Experts of a small language model.
Size: 16 layers, width 96.
Experts: 256 experts in each of 16 layers, 32 tanh GELU neurons an expert, 4 picks a token, a sigmoid router, a shared expert of 128 neurons.
Training: a variant of Muon for the experts, 214M tokens, 3267 steps.
Below are experts of layer 5 (counted from 0) of a mixture-of-experts language model. Rows are named router (the router's row for the expert), up (a neuron's input weights, with its number), down (a neuron's output weights, with its number) and show model dimensions 0-95. Each number is 500 + 50 x the weight over its row's rms, rounded and kept within 0 to 999. Numbers have three digits each.
After each expert's rows: "gets" lists some tokens that make up at least twice as much of what it gets as of all text. This comes from a sample of Wikipedia text that the model never trained on. Tokens count by the router's weight.

# expert 86
router:586561447537526481511527517493516459537450517510512514464550582506453497395537479502517461430538511446509496425472478487491670437486413523491549589601553553448497560514572447548555573483582487513466545504501379412465531513424483500503476472521493483494435561516417515563514505416408506530
up0:503478530505530555571401499442525456443568424484578688538475444518453548552452427529506526525558506528448475478542506467524593500421589485576512581514470552508532493530533484536555418541527432503468481468523488455492491525450470492415511511451474522444509491499396470534377479536492477601
down0:489492506496487456537558458462480471458496477596415505435486514483594466516504580552522523590527445458467503457468432525448450435635462484520601442490569459541533503544458525493460575542428487526440516438572524458505522439564518466481444514580405585530530467541469477552579524479460375568
gets: "(", "first ", "in ", "\"", "[", "all"

# expert 108
router:478461485475412506522522568437553520493512425527636496482506497496490489438433500428508555464557445579355485414559483600506535525510484469491540513542539481422510564543611522405476499524497593493467485569566510498511525490541472545438501563526509439459523525447377525453445510526514442580
up0:562516496428513471569559519467495521479461537553530576459490492544569538507502526482564458473491480547459534484449374526550551511568557505531467489556547428492556528599564444534458521471421459510515474518558424503411471438435524512467449533544597447457519389458474417456551394442451547602
down0:444534529523534427538423559477448547557434435482473575481508419497525489542550474481429474507504546517561504559466398498534566518529518408488524488458496538558496536443452490479529488570493459584627558488472481432489466494541551411481405517515504569417503409519542411440546556511623555454
gets: "for ", "to ", "as ", "during ", "at ", "after "

# expert 193
router:583541515471489562463412492508505501474443472466480516522491619536549503450484589568479530490523400515300533444523497484437492502516515557411558525484571474498513489512509576446469494442507447467495502467520545420493504474369523504605512524511441529516473527577537481435527434596475554502
up0:524541473574451513445446463504564397516494486454542496462547428499505520543518492456535456505401451594531487512499546466571640472544500487580548551583419459435548436454487464462565499595537466459456488445465607508535560517469559497536526468376426504450457463500495449508536449539451439541
down0:416421534556530530485544515474385515498517561557470451437511549440427458516479498469552518469579525499577514509426549547511451608460415498598525583543483469485532449428517437574476524577422484433492466488415505495585633486548543444486413474440483510540479519462516487477579529502498547488
gets: "| ", "Binomial ", "=== ", "== ", "Times ", "Assembly "

# expert 178
router:558444438509486539521472510493513462435498428518484567505460478585544520551487524457536546487626485473470387469471499425488488541489434513404480538511549588509501515497479496529470534467527418596539516604475480507495500526461504532601546582562453547458317485477454601495526525439550457468
up0:489455548519491430486476402491443526466424468455516524480554478537555531546579566419505456516438492468515489538548518450448443392483461597415571488544566456539486530637591469484460539434499542511567483446437442498574500487536419580498524552509558483476535480483446635435502495498461540486
down0:484579487576439591433517464547533532564523489497431458482474497444506508488458471577457548529535477469621473511500469575505508475452389509503473467431538569596402413465510590457487507645555470415520551443470476513508398496501484490474480456481507553476572463562564504474414508538538532512
gets: "1", "2", "0", "3", "4", "1 "

# expert 177
router:545513510573462512479479519456539537524461465477525506388484543654629500366432448453478558502546504508506351440523535605461489463509502540475493514557460463493431546508613554386490499465524502478553509483527505526490536493467540549549545475463480386485549538482534541495503481488527443487
up0:491548467494528451475535534420573569460537515506561488472572549575526517511429381452531416504538528466479488420522499449520479512475404544519469574511594447361439546544502476515515508504526458560533621591450460444593425521505466496431532527496404458462481561534524562477455503530553510521
down0:545515522571493491380449415456474513460501525424514475553492484490541589481501468473500489565439405535501435528358570491513563497540540595503525529420431530593469569544501537462514468434554495551556614524578502519475438528559500497473473522548474543466474530479416447471525435424503587453
gets: "for ", "at ", "with ", "of ", "by ", "from "

# expert 44
router:541427545439459519577480500466518498475519508399478524475516540541551423487503590510478506463505529550427548387456556504460533504644401511497524506505537508469512554548558468438556573536547482499465517497463438434639514442454562471501579486397473524449520418450402465479558563501499484516
up0:537532482482412512450468584539495543510504475490527487561463575519472475508471539587473500480505441549438589476420449463525475479594524552465459553553623477337452438543505585451465461442523480543439464517507510422455486507481505471534505503613438467469414575554561528462468500592521553523
down0:501505489497543496526501636489459437585440488543523567513511571520458442554445534455444450547419517512474534502470534507549511476481540447470418508449486552458460409514499480456540485456517482503485487485541391560432505496477449486591455592581481531563399531642504541497502441451470643496
gets: "|", ".", "\n", "|---|---|---|---|---|", "|---|---|---|---|---|---|", "|---|---|---|"

# expert 163
router:521439481529411578569449521499468532486425478516496552505556498558417473511539547591434516448492465591485422496533554520489542431525426434423522570501561514426487481462597481467492542467493464648532537508526413480611580503433508499503489547503584521448460460425423494542544476450499451486
up0:441497584495474541511518547441513347461487421417578523464532515506470521394572467457491563503574511556465453531534488511461515540521491543474482506435520549463437545524502433476499431483526476612460537633574463436588475534484458583534420451553529457509498516531503407487522443471422463475
down0:495506443493523477532427465515481510519479602477439562404466512498463537526545580556462448498475435571485384461487531526593570443485439508497403588525463482420502474466595507509510578517388591496493482510568560473539521541462467510453424562514487378557463477567496510517484496515609502540
gets: "0 ", "0", "1", "2", "x", "1 "

# expert 209
router:483456583470423468570462536496486527423450412455514540444558530520537443474490562464467490445626506515466482555488520526540528516534430409429519570476581564445459462528569505486540582515573477537416517623516474493582575500424505462512474534501579511433488513415452507482574557465490432559
up0:558533500557450459511471562471459516435532523524552523575512566558503399510478580523459374471445499591459476577534469462463533541580490499553469607513583494589511456455511503457570511478377481483374507577435467473498509460498502540460458495572480450473483426590539523487482515524458412488
down0:491503520580566516499503514485521477624579407523530399465475573432573496460547462490433501513505489522499475414534498498543482520414489477426575447573442519560456435506514588506497592443585574496523535529513499575433496418575395567468471554478506480504469483510486461474429395471505478569
gets: "7", "8", "6", "0", "9", ":"

# expert 154
router:602500507487468493551521544461480457419490409499492519472556507491493430523495613525447455461565476573510407441540553541444542492564414506478511513560468500475399480589540489421516503516583534490467468523611531491588567533367555502506516556450495467469483553427455449479520564485392516473
up0:455523509578491446583508497528497500504481420557498507507423433562517558501497562485404456511496396629483426512649455541476551434501500516532425564514509474529531536518448483485483565506429651462490542535478506499521554540442513500469587472495526455493491504402534448417466535496473462591
down0:562428501552565460536538529562560562489492541481512472460438507436460492485557546425469513554511473541444488473545401567489478624575460516570538486534520405532609438584404464557529430496421484405535563515472449496510537524476485580436524469402508560442518511424538448476452517501477492462
gets: "it", "ut", "aw", "ast", "−", "at"

# expert 10
router:581505579427385483545495519435483512485447487482501503493491539501516433490612602434409523527493424468556445468530490542495516486511450425501431556539517583525510455506570479369617563511545475533461483494517497504586603475488534555476454539503509523408459498488461497453564587516474405498
up0:404532472563439489445558513452517524495508475460574423515536540522503423451496555532530563466486456525455440573627511599535538451534559492499520635583541506435445501430545404503465528412604552471413486517405464528453524455539449476541494437485444551462494545540484469476483490513516443481
down0:523588481471426443534531464504534491525520515527519469435406519394517558541548596540525458497562508585459592557454396481485421476514507460460514471504354612468510619542571549506492544464502453474578534510450543537506553556461470465481453489561443462486477536464462454532493400487476530471
gets: "it", "ed", "tion", "ic", "ot", "ation"

# expert 167
router:558487547471426444506412497529479456484432464447495517460565525531485517493531524526434441459535510674488457528600514536449522533521476452506531515482530486547445474585583587480504553449613488507524488592525442457575583503435464531528452533513526506416410488502391461481540575432543525507
up0:498565493418528492512502527425508524619504489478503492416533481513576514514508530585475505472437574530524532509475551528505622560501511385546493511496476545577463434436550539486443562438513433411585385546437543510532542442486476473592500512383469456407516533504540536454508524426468461490
down0:482438511513421537496504492458496590507452514482502501465501446467476474450426425512427571570539495565587523480476412513480433551496593485465489565535529522468551544495478495414610446482449568526560529485408444462373508539462459548483447611439508544503455522585490557536532583555438565483
gets: "ing", "'", "id", "od", "ish", "iz"

# expert 78
router:489454598524405497535551618519526501423419539522432479506533495546499524494452504453513460429554462383521402540483484496488496540484499370476492521457569577459494452439496472488437573535607462492427542569477565554513504465434498494456520486547517560499524539474515481438503636465552524576
up0:473436540447609583551519512548561502489488572456505501522436550583487470408521444450489557515473519419461414463564464528435483453617549565487512454518514542484472493550447551455449464435437503505516470478554548537471467610583517571454506503495547522565526479487419539417495455444389483426
down0:508524551500508539452563439459519521404530509504439546413477425515405482509578445450517461556493485474547488438509438456488601447526455487552505488491479475553449501549580553524511513497540494521549338573460541403407480515531527554502422551520529523532633595465539556495499425467480479537
gets: "6", "5", "7", "8", "9", "4"

# expert 57
router:584494529469479510478522530467605476524468467548546474502592478529479423506534517539479362343531543532448494523532534518470521488479430493518603507534515433479433466609515592449496554542528543535465515503640434443522504507403547525469461586466470578453444505521487444527497501500443474479
up0:474553481520464491456476522452443414438413515531597528542591515496460419500471572472402430469500497515513531540470451543421569532583452564487550503566607548485528518537473523475612524490461512491519452533566554435435474512481465604440425472407439618478497500499547542530491569512513500469
down0:491428505534434574442521503358477593533417431511479486541413494560574453475419561541511498473492525495392503508566565499485485505543522478587495551481446560419563485632517514484561425546520447487511476511555536436516535529447548452452509499498503478402474513420500542457567476509498602516
gets: "av", "Br", "J", "gr", "Gr", "Dr"

# expert 83
router:553472500513484564510417541467507523437510467504506563441515609608545422389493543623472500483524533587457478500517597497405498554642453480479524486505593470507488448571500503476468516458514459482481498469502485477576521439403531516571467548404525533515490476486470470518557548377495514490
up0:500570484485539463603519464513554421570540396528484528536484481465463588475483463565514504551595488440479550481560475499537476566493458528431426499469380439526415478479431544586595504517522437492461467503528464443625551448499561580496483415433482548541445462484538515523446457545456484554
down0:493410525457485531521463497467587532492469513539577498525515603485500534630452470557520529479495532533441551468428484434468495458519347508581432480481583528568507576472485490447473603459558501453472561528514480453471509531434424455498548416426501562465530446458524544390481510565565503529
gets: "| ", "- ", "|"

# expert 82
router:454530556503443500578464513450499513443432460456511580470582527495515406488527551471461465521508560519435483441459505554560598471570437457511548552471542513517488438644538522494472500507548467476486436569452479482579583498409424573484522521479520555386478477526478508542585497356468485499
up0:518445532469525487530477436464480567579418447449484500524511523488555491501482478417442464453571500478472569632455531531559647546547489515541583524518518433520470393510544519455470493438539487445522435550459587464518571509392471507554568529549495470435426438546519507483534461428532415456
down0:511562569455513493517520438478474494456582526480452486524506479502574419444571473492489483552519528587506501516493557486418515380461457510485490504507535460548614456527599450495456618474468450499410560485389530555515451461548491524551437456525590433570452479471496560422552505545562396511
gets: "le", "re", "er", "by", "rec", "au"

# expert 150
router:644546475406542445584403499553472505541533530586492548444421482540438530541498520454522508544488496451528523460560465415531447505452529525522498443498450515431548558456449481515465457445528493478440443488470568485479429438528553471531506502568590477551534384567449513471441473555449412593
up0:560457461453550484524585553477474572462479423448478487495487541519521464552532493483533550466538533501493574433545489485398444476493477464482538510508523597495559533541421466419564437396466487513433588604487418521471475479517522487537570473537583484505357503530403596420456515516505570470
down0:460603541547435556523484575504545505481506588561438496521425484588471492580526505482424475495506400490464428554520443511477519506433373491530458565468431466491535464440540579590473467562493504475494485413477504577455527565512397488453498588494503594598512465509498511461460494487548427559
gets: ", ", "), ", "., ", ",\" ", "}, "

# expert 36
router:569443461495556579466423487541490501558369496507507433574425459467528532544461461440493522529486506447520536465492567441488458442470509547516595487482588444440568463501466608543428469474530498512554519461461490534424495503511535553481442574499444614560489446563460462536489617559550418458
up0:562585534502448512511591564500464572607486512451559492511498559503484406501466460484423497464472484515515495558555503563461528563512571541527477565487502426599527586563476395446413481430454436409499448506547517489442529475453378514453473501536487460476622478538516523454543473595491493506
down0:457553565465484489468450517557564585536477520532513563338499546560465441455519429452441511576469545506477478487455456474531498536509600546496518435542501501549557551545433520421409523435511418417417488476448535495514502496479489522470476478568522456462538462525524548481647423593501563491
gets: "S", "R", "N", "L", "D", "P"

# expert 63
router:466489504455419587570418547440553480460502433440539536442534553496562485522526544495432502427512526619435519451524462584513526472581483479377533492505600519369469484536526527495518560538487499541447506503552488429547568481413467532506508587448476548444446441498536456520565565476523425528
up0:533525520414573483556461604470557456472570540497552580502549590509492467507452510403458444443493465397530514582568454468499574418513421552503457445484548485386553550458567480462558489454550504521574526523525500422417462427499535439478509541550406516535428488530501492472531515514470530582
down0:448442502447502444526487442544462431461489543458524599439579486501427524533525406524460477599519527486557506482419532521574501500545567483577555455619545501559518496476533503480496459493511423543499515489382461454529537389535549428507473579609405573526496501523400560491483466477534477482
gets: "| ", "on ", "The ", "the ", "its ", "s "

# expert 136
router:499498537523501473592448513510461437499498449437507559452547616535567459349525515603466543537506608439493488496564571497447573515507450434506551479473495482580497441519479415491497529546512438446490384455472506491490533479504531488594499598551556410501523373469516537544483470491509508523
up0:543464562433524466459453522519564451602529530467513536431536612488497542445475538530495517538491435473404450419515564503452548488473477539510454574530490477571515459429609398495563375536425370480550482509500572465465602500512572510561571494522503452461493482455530496451500527471507495560
down0:516528538434471474509532548500460507534543539556492493647398455500510360571507435527452511423411521515476442528511460464555506404509470511500467498556507449547450491567483541501504447620571544475448457501514426492528452541526386447521455590423503534500550430533522553533553548522546532441
gets: ", ", "), ", "., ", "then ", "General ", "\", "

# expert 233
router:453529487516515546502480600462546452507488522424516461503653480463540375474475550482371436442518531569535535451513490557471493459547486459536557529538520503552451457483590476456481540492548484629391478475555522461499567505441550540557472617473491530460451505531468523533560493451428446522
up0:417573564475519423503503457475516497493527437455490495557609510459531454531528520547407463546408502532529508429550515501489560551518427506476445587415446548548522499471501509465507416614518508551400496537473508480397561472545558517563574499482494482395596408468549427504564519560495493505
down0:562495447542507584566565615431551457405489497606408480404503516509483491476473487536529452513483413526478448580542509463491490519515506486475512531537523518461652435583406413452500515552554525563527497503540482461558457419566494521454553477459557475503423554489459514415454459495484534456
gets: "F", "ag", "end", "ig", "f", "av"

# expert 247
router:572581535482550550562512549478566506444428483471536629519550568468493570578517443492422448475450495593452555505538473505508460514552534502399498467571452516453505609485535568492558560475491547547446398525511547493466481386487535545500518462489512445471415417534496432450517543503417467456
up0:471460451410420559549487583511554482530429490494492499600614652499539446520571498572436532473454457464468549589500378492499463449500510473486529482545487537426531502465532551503441475445476484518530435567596501440508495518546450429576524527553552449429502473472504495577428552484464507484
down0:485521542524590502430581565457541508445512471595516484435524602561472467500508397570518500458439479402443510490514527495552490534523554544494470493397377401520512420456512523468561476555496486423439462507463494623541509463524485444498574475441461584524457508530552594460495558506531521462
gets: "s ", "its ", "his ", "their ", "two ", "' "

# expert 30
router:563475513420488527489430565501507470437514492413465484477592503524623391502483460440472539479548529513533490461437579465467520496570436512472485556468527463448502508446523517539497550521545563564447501558451422451478658508510538523543482663419512512490458468563504517498600462499527463453
up0:436570475420556514479451555460451485438547504554490519482523564520554484421401519544502455420556481483446540399505493502463407444505451504529481407491474420549506456481559472574570574459519454582582545493520501491461492498447442517529460576580535529481422517500619534537535461402580452507
down0:561428480504515495500497471542527546494506569486428524528540481573416384558537410457556588331621528487471469485510538492450512456495462487520474570490549514615504514419477496567506513518524407494466496501436539455523566458445455425525567434541452483535565544454568490536526467509504554452
gets: "B", "S", "H", "W", "R", "A"

# expert 176
router:541480497429466472548436513438446475425463426444473517507605580611564451429494546549493469421519506471505517500595513542540540517627472432502520605525494553541478515521536558444501546454508458484573458498504473524563546512514492534481584591372486463427526463433431427487465514477467461543
up0:453518426458512413498429572533605544491518544515516459499503551512491580476562495517442472490516453377516438582532607503378528421500464445548471543546420569522523499455446444481549546472509525459479448525553421499454573522498611486519576458411414523457476520538550458513506477568528500533
down0:496547520467502484519458527464522512512501509467469538510555482529510559514530452557495522570573413467458522454547584500447556441529403419521518449537538516561406532457483497506601523345460584414572491489540381457463486577552582569496485498503500475445437464517442445566519451595523480444
gets: "199", "201", "202", "um", "part ", "present"

# expert 64
router:557523478504529524497533504488556446506479518502525459446646598535476520423588489516485471444507551457495469480496494486428623420502423497476533533544566526390526533503572393516521552452602552501508530507492441468506561485386423494477486497512489530501394548530424500555508495373462482500
up0:513458526435435373505460471444521483531587555494586522490508522547507528505516571600468628478410426482503498459498493481493453535546496517476521482480488510473487453452398467467517477502516454478507522442467544524485493454489569504671458588524480576533589398527459467524467577482447423564
down0:466528471456509564473540405585461439532440396503513474513507491569472562468499558537511452553604534571450515528469491590520611405475499547505480507447481489443506451454472454533539567515546448422465435525565485449608447491553468516494516566401476477562479463522425499612488464506483469595
gets: "(", "\n\n", "ex", "- ", "\n", "["

# expert 126
router:527445498490380547481453535490546509389516502549634517460521507511509512497464589520483508528522491457447466482433548456459518490505470466442546465409511407427370534582521501529589542554517559467500534546620437483512570447500545603500564494506393541482466526448445541539524502524465539506
up0:529550458480509535419479532521440483456508487501484564466595553533481556336508568499486519433491482451519505495466486373534448523519615463522493491444350556450441485494553569556460554508517516486563505439437524503545545516492547477501532528493476521462493576495586488560459522418496399592
down0:521512424420533495557508515614529405456520515529502521438523553445440563628517595509533496408504511444482497456499513541474459530525492467493533530488538498492541579549499546418468526496411447455462438516510440518463548567458481466475553495430466511380481535542510502603461535385446613549
gets: "to ", "not ", "would ", "for ", "into ", "about "

# expert 173
router:457478455397427470528423538545610528565528567512491548534522491514558463462569491517478477491506409529345507526481418497471497487535454516431529453475525537465435415508437507548475463462587499535567532534564443465504519563438502494588522575503472553516485493424396539573572419447488507547
up0:486495505497459550479549573491526468610558517496466509496403520555480423433491476418553457490543400659504485448534483511461495486507477546433468469466466564410431479518464545468555578587484530515634469553469551521513458562410512540577397495441474509460479531505525512504470489483581557514
down0:467482489422565478495478548530462489524588486502438588408568527482480515522556469502499543415451469502470515490550484563502472585514603388532490511595504438498480551502358451510555433553482446567411481443436509504439505441518413504539580539466530492530563526479563546498417489596531466511
gets: "that ", "he ", "which ", "He ", "it ", "who "

# expert 47
router:551553575474543523521438574514510452402496422542498558470535472586495429466482547507500487489521525506533542381524547516519597496475452352485529502458428464447441464492534507563468511566533525492429463526493504477517490643498539526522438514499584451486405511466545448421524491492562400587
up0:575634491481536562514472540426380504528455464550463551538507504463515487464469378471435459516642504575562549497479584501599501463499501545439600527519446535514483578432505609527504492499553462512457480429490433424476520488506504527539512483450551451471514531434550481491499443473433472446
down0:529469626486593589532483517430541468569544502507444458469496567412521558451576417527454444507494461498406504462505522419509468592534493568496465557497463501513469579556477525492473469469506470464503511521588608496438442345551546523456517583403506473464501451507480498545447536502510516438
gets: ", ", "), ", "., ", "}, ", "ione"

# expert 66
router:525527483457477464592370498445603432460503476483515579453594500552540490511572540460403404501478484491498439548649550537483549437522481503461535500444477495476469489536515467535474564562589498513492512473554458487596516521480412464495496571527408450458521449510519432436516532505494417578
up0:499497486571507502527511491487521487544492585445438578588499559525542512511583535514485471502421471427496455618509524445362477573553506416513528493527475452475376485503571442490555426464450447571510538418525582509466532543416493502498576556442553568467482395507517492496470523433427531513
down0:442524538511465420512559405433430486506562525484522411507366481484506444485486540488462533486599516503513453517541463518433561549471579548426450560510411530518591520533514525444594487458553527490385507570408516442520549525553574512531532549432518527449523430564482594458511480533504466456
gets: ", ", ") ", ". ", "), ", "\" ", "\", "

# expert 74
router:481496627463428548536491530466590468416475447499486506434508483538511512446492548601508450513551503505459412533565510540418612538501411539518599553502456558526413532531443569450481523477481531526446449506598461479549572534498496525484501569470514549445481495508364472443556499403508458495
up0:489476475518439559478452445382529468532486499413464641493539487489540486430529441548492565487495528558515500491553488514467432455491503442472515497456439531549486560515530441533543519546518516513441387474502575574495553422504538506507598571400519457483583471518526446551433472369604493559
down0:445531497561478501550535508458551496489365474523421458522546540532449560534507517464565503519512509626459503543471467440593436467481438437602499529536486533464512541532435619506516546524515496531456545597503578528477458531501435483395473485472477508460505421465534434484481612402516401473
gets: "In ", "not ", "than ", "After ", "ir", "well "

# expert 204
router:533497524471508517551484547521545542443460477537521536523569520483515479407414551480492366441497506545461532500498502537480512438536450489461552585462548601407451425492606474458481622510576490537444485458516488434509565446479522519510467628454481540462472438480519488529605586428477412518
up0:446471371546546436603496482433450571466529490532435544494526519466444410460512529467493500481548542508514583486589592547474461425489525452456478502487475506487514417503571521500549555496576535504468615523577480391532563519480487461424370500464590466429513528459547481445562479504512531508
down0:449558469538485557475485485473539571584549614460485493523420480533447526493522509534547609518571569512531483405443479382470497497483475463496554449488557444426488522433533476494374510528489449466441603432510411546522488471521494466485544410481516551510523569516523519547416491473629549514
gets: "F", "D", "G", "f", "M", "U"

# expert 67
router:539427568448493522517549476500528478438519540536475531481444497520449447510517567533497533511603472564535400434522528549503475526471424539469455547490491553528508542453618435406549633442527434452455488549567559510523503489528457596473496486526546440462486449432429502398571563539507402562
up0:542507480521487503526359443518438454526623463493481524484597506467469530457498549506487549536483493525450532421543537484493621445488521479538518569465550526615504482495481484492654549561446531472484471540486481483499496494475518508445559436488465419411637389433538493502522454509435503487
down0:582532440496613459481377480508442431540567497445529501530395456572583494480523487403505514504584478484579560533598419541543482409430459513510423474481483522553580502475537468507520545526510525465465496537390513450475409507463506501489533457557526544587560442492484550486519406508523516503
gets: "ation", "ers", "ts", "es", "ations", "ity"

# expert 87
router:560591517508462496558404509463546454450557432469540516404528491535495504495532516468427459512529470528479487451502425546467554444550440445529509509554547452486461528583536432527494584577669471616583496498467480464530519573446490464538420532462486511459505399459508490414487554482445475571
up0:459414525528390545635550556516503385554464469429561511544515562566443455461618504468469521546480466503439556512492486409517503538535536525427538491469507526590503512449536425537461470557470444389534453562503502457558472496436527564504483493537583457438433501496437478453538490501561522441
down0:560417549518581434499454490555493490459521473590477568456484605538438527568530513526458520426441458538477506475579518468550442501437536538437490540478441513556512508545451432475541454477610546434587585462474523472462477529485554504519540427580524560490409467440414383438464486507502547560
gets: ") ", ")", "\" ", "), ", "\n", "); "

# expert 138
router:507485485514422489505571518511579431477503485533521645455564495598476415476521589488534502512519447459425472583580463438517526469456488482587490452468433523409516548528472590562490480517482540478461393494500492381521483522560504539539456536486450466475473414456533398508607455514448533509
up0:514540456555447502572536477562537389462509424460522497455530560503503486511441494534464519520599515519594452513471422442515491520473412529570401481495437432501543499555519478558573504560547502552411475457506460379488443462557458513580550567444568494491479497446496474574516464519421630532
down0:426513510459577477455456580572493490534551585547509433515515456426553474525515470509457400474509456562367448486467453495450468500558654470442571555502415453590533536553441486472465546532491544548469486524404554564527455540433484493544528477513420472507518487591512525519481559499557469448
gets: "also ", "was ", "it ", "be ", "not ", "been "

# expert 157
router:512478635538430509552502523464459527497525521382473604501527634568500466494461555470393440458508551503457456481481486467475542445521551497504441436509526550535407563503596499491432491522502531490599382422448513473542582457502560463463513477479448540472509558486463493538490537420540470563
up0:495450583480455568468448582489525584477480506563378626553499500363543481449556515475517466469477433432469537537500505558525526445518453465558489524448436498469505435510517420550536594524431582526450482629458543528507484500545510477458491551419494560451454432514458552545495559480504526545
down0:536514544587512474487509461491520556433457534495454452561500533528475495483461482486469379538463524495577442546504491472447482559560404558562544374524630530413528443468485497531497561433554517532424491507515515457574601442499500533547460434544538564544439551456465500482562426561419455432
gets: "al ", "ate ", "ation ", "ent ", "or ", "ary "

# expert 76
router:592593463511436488546390472490524433434502447461503499439529500496533488546538550489452474500509436515479487529519408589516485402580456506548552508487585523466484531571494474541529547544537483633558425501512469435583523547419464455583412558507533432473537447499461487432478526511389487551
up0:508574414516496506561430504603469447549443505523507496504501520519431469458401500462467439482605488503486431570550561496458480567497521536494527530543543551440542419509482557568471534494466411511556592405555539543601553448443483504386477474458552530477477407424501484481577491513589543507
down0:428472502449455500554650483533485492481451453461474533422424449509624544494415453443516507535462536460531451572565465477544644540438512523490484420522430580585438584489461512549530527452492478519568506539475574494502458514507482439434503520517586498518527501472499430441539511537543406515
gets: ") ", "\" ", " ", ")", "\", ", "} "

# expert 254
router:562509487501511543493514498471540441510471520475502511422632580513477508437537492519504519442536497468487500423484490511481638427502408508495533588539538554440470548505553419531579574485593515519472527495503377407481540521385464485522436484502515548495404541521423534571538526422425478549
up0:393474578517518470542582521508538506421507523401558520450596596568461542478546508581511484516439598482538540486498459444428523462498379556458540479551491418489466442515512502596563489499456431463587520475474446450535511561436535389517424461453467474502489548469566554517509484505523464454
down0:645529400536520469450529523558498448464494499438481481548543446457514454551524542504521405463601480551433549443479472513547521467588504472515494553420454551472511591471631522472492564439482530457531453509387514562423468474413476467458509475584519506590502506527523463473503523505415576489
gets: "(", "\"", "who ", "[", "(\"", "\n  "

# expert 99
router:382459532526543532494457472509589420560384530489454577505499469465490519544498530492522558518599461500502424422454490493534482571445489502406468504461573530526551460452547503535451571439533458430465590436451527513576500425494532455496409504517582552480527433476546469402532595470571506527
up0:498491518421517525436501514530450473485532511552562517514537480513479539493470470550529465491532508537446517446415400525569531545490386579442459448551515473380470512423580553578510641494435522506519476462567588371493465481477522497466470457433599577426517532506547519460523523531567447474
down0:529421511540551537550510480511527472580569440522481498478431487459548567418564492521413483444563509514586527498473417509426439473496550392534501465501509479477535456562468495482502459550505454463506494523560437544528621361487529565488634504432471491516483608517559445524480487504407468560
gets: "4", "2", "5", "3", "6", "1"

# expert 149
router:590580513530558439593564529510471488533451510424490499497523447489394410560509502543485506548472514574423518555465490447552517426480460455561497451455561560507456523510551502421567467531533473583520328481502470493491491482424445575520424462550484454464526513507526491545641545503469486513
up0:466466632454531503448539536506545459578541569484483410413503478517496454491527428484498562486496518519568402537519469527464525574562591406552451492439438559451435493490464596599507455492524500488427520546603481552521485554485498596442511457442410501472414447528579517490502473458508527509
down0:500540567515587427398572515447550472553570409458423507540525472433482531523534584456465509456464493549424476504371478547517554524483491555424538506483496610504606518576582515494520431535478471544566514517475502377506520536458454524432535502497544481491564424429466477435524471527442511469
gets: "s ", "es ", "ers ", "o ", " ", "us "

# expert 218
router:540475463535538454484507461541439394548450392506518476560601475461515462447565502519503508551561581443470487470462438453494511429500503498432464578490492420535485568456488440510463549580575588459576475578506482532501488417491540548467555571409522545538479506574411424453445565512565555538
up0:476501516453502611495559506503439423527489490502554478500489485419478432501461551519526561564484547502528553466400472564431524459553594621440445467487423458560516536487562512488434439494576475519457465497571535481455569442464486502569510544591546560581366479471480467512550528491390511456
down0:468464537474468464503350532542548552493612484547446580513544454494540488431496421512431494517540451504547610502450408516513406557485430475440412546537542521496519463422514449469569512471433457428532558501509485547492480444540494571504515537473604475537497514591475501442467544591562498553
gets: "201", "200", "202", "199", "198", "197"

# expert 202
router:507582472491502520547437507387516539432530436534514575455517503493487433442488577500394462501595503566477504540573505476500523442496414493453548515536507507473434509549566475527543646571546515626471420554516494432578522517410515551535465553514504482451449407506466556474472512466423469517
up0:446481499412463526488523437496443452447522518496503562521458516533541520496443552501490432501514473564531436501423529588512537470510482491587553439545481489522446413466507517428605511558526534479437555516484523466477484540574449609416414505535553491510438429602462547425530619448541376529
down0:447467446471478592428515462530488523515465491439375463459575534600516529444478447486452514468500582489543560578497528451554487386589484451479495476447558453488489462524527490458422579453491520574437559500564538563532453491581514471501395555486434517449554478435561569547564569483548510481
gets: ", ", ") ", "\" ", "), ", ")", "\", "

# expert 240
router:435508542545501519469553527521590557485480532471536536360482581509596536535474498545468468542494578426472460382457518517443492477534507481470577477472478462487390405527473398535472479486502548455475525557569512539488486364459561534528570492489514493513519445478426427558493529493416580568
up0:448556582562500470596460506517509586479443492512518460393495582548603511427429488597511518559514588424520454456437521579445529447511471468521462559521558500460468463444485525500423452479541459403524406506522540548517518450502538419568499552498529513448528521448432495539554502468528616442
down0:568526544368530459558474455524535434460544562495472546527551524405485610489511527394556505549439471544526537558553491446536460482459455477448478469551464503444551550485531569414568445562495562615500521580500543535455499452491470560438501513526481532561443504480504464393430499484463391481
gets: "to ", "his ", "s ", "he ", "her ", "their "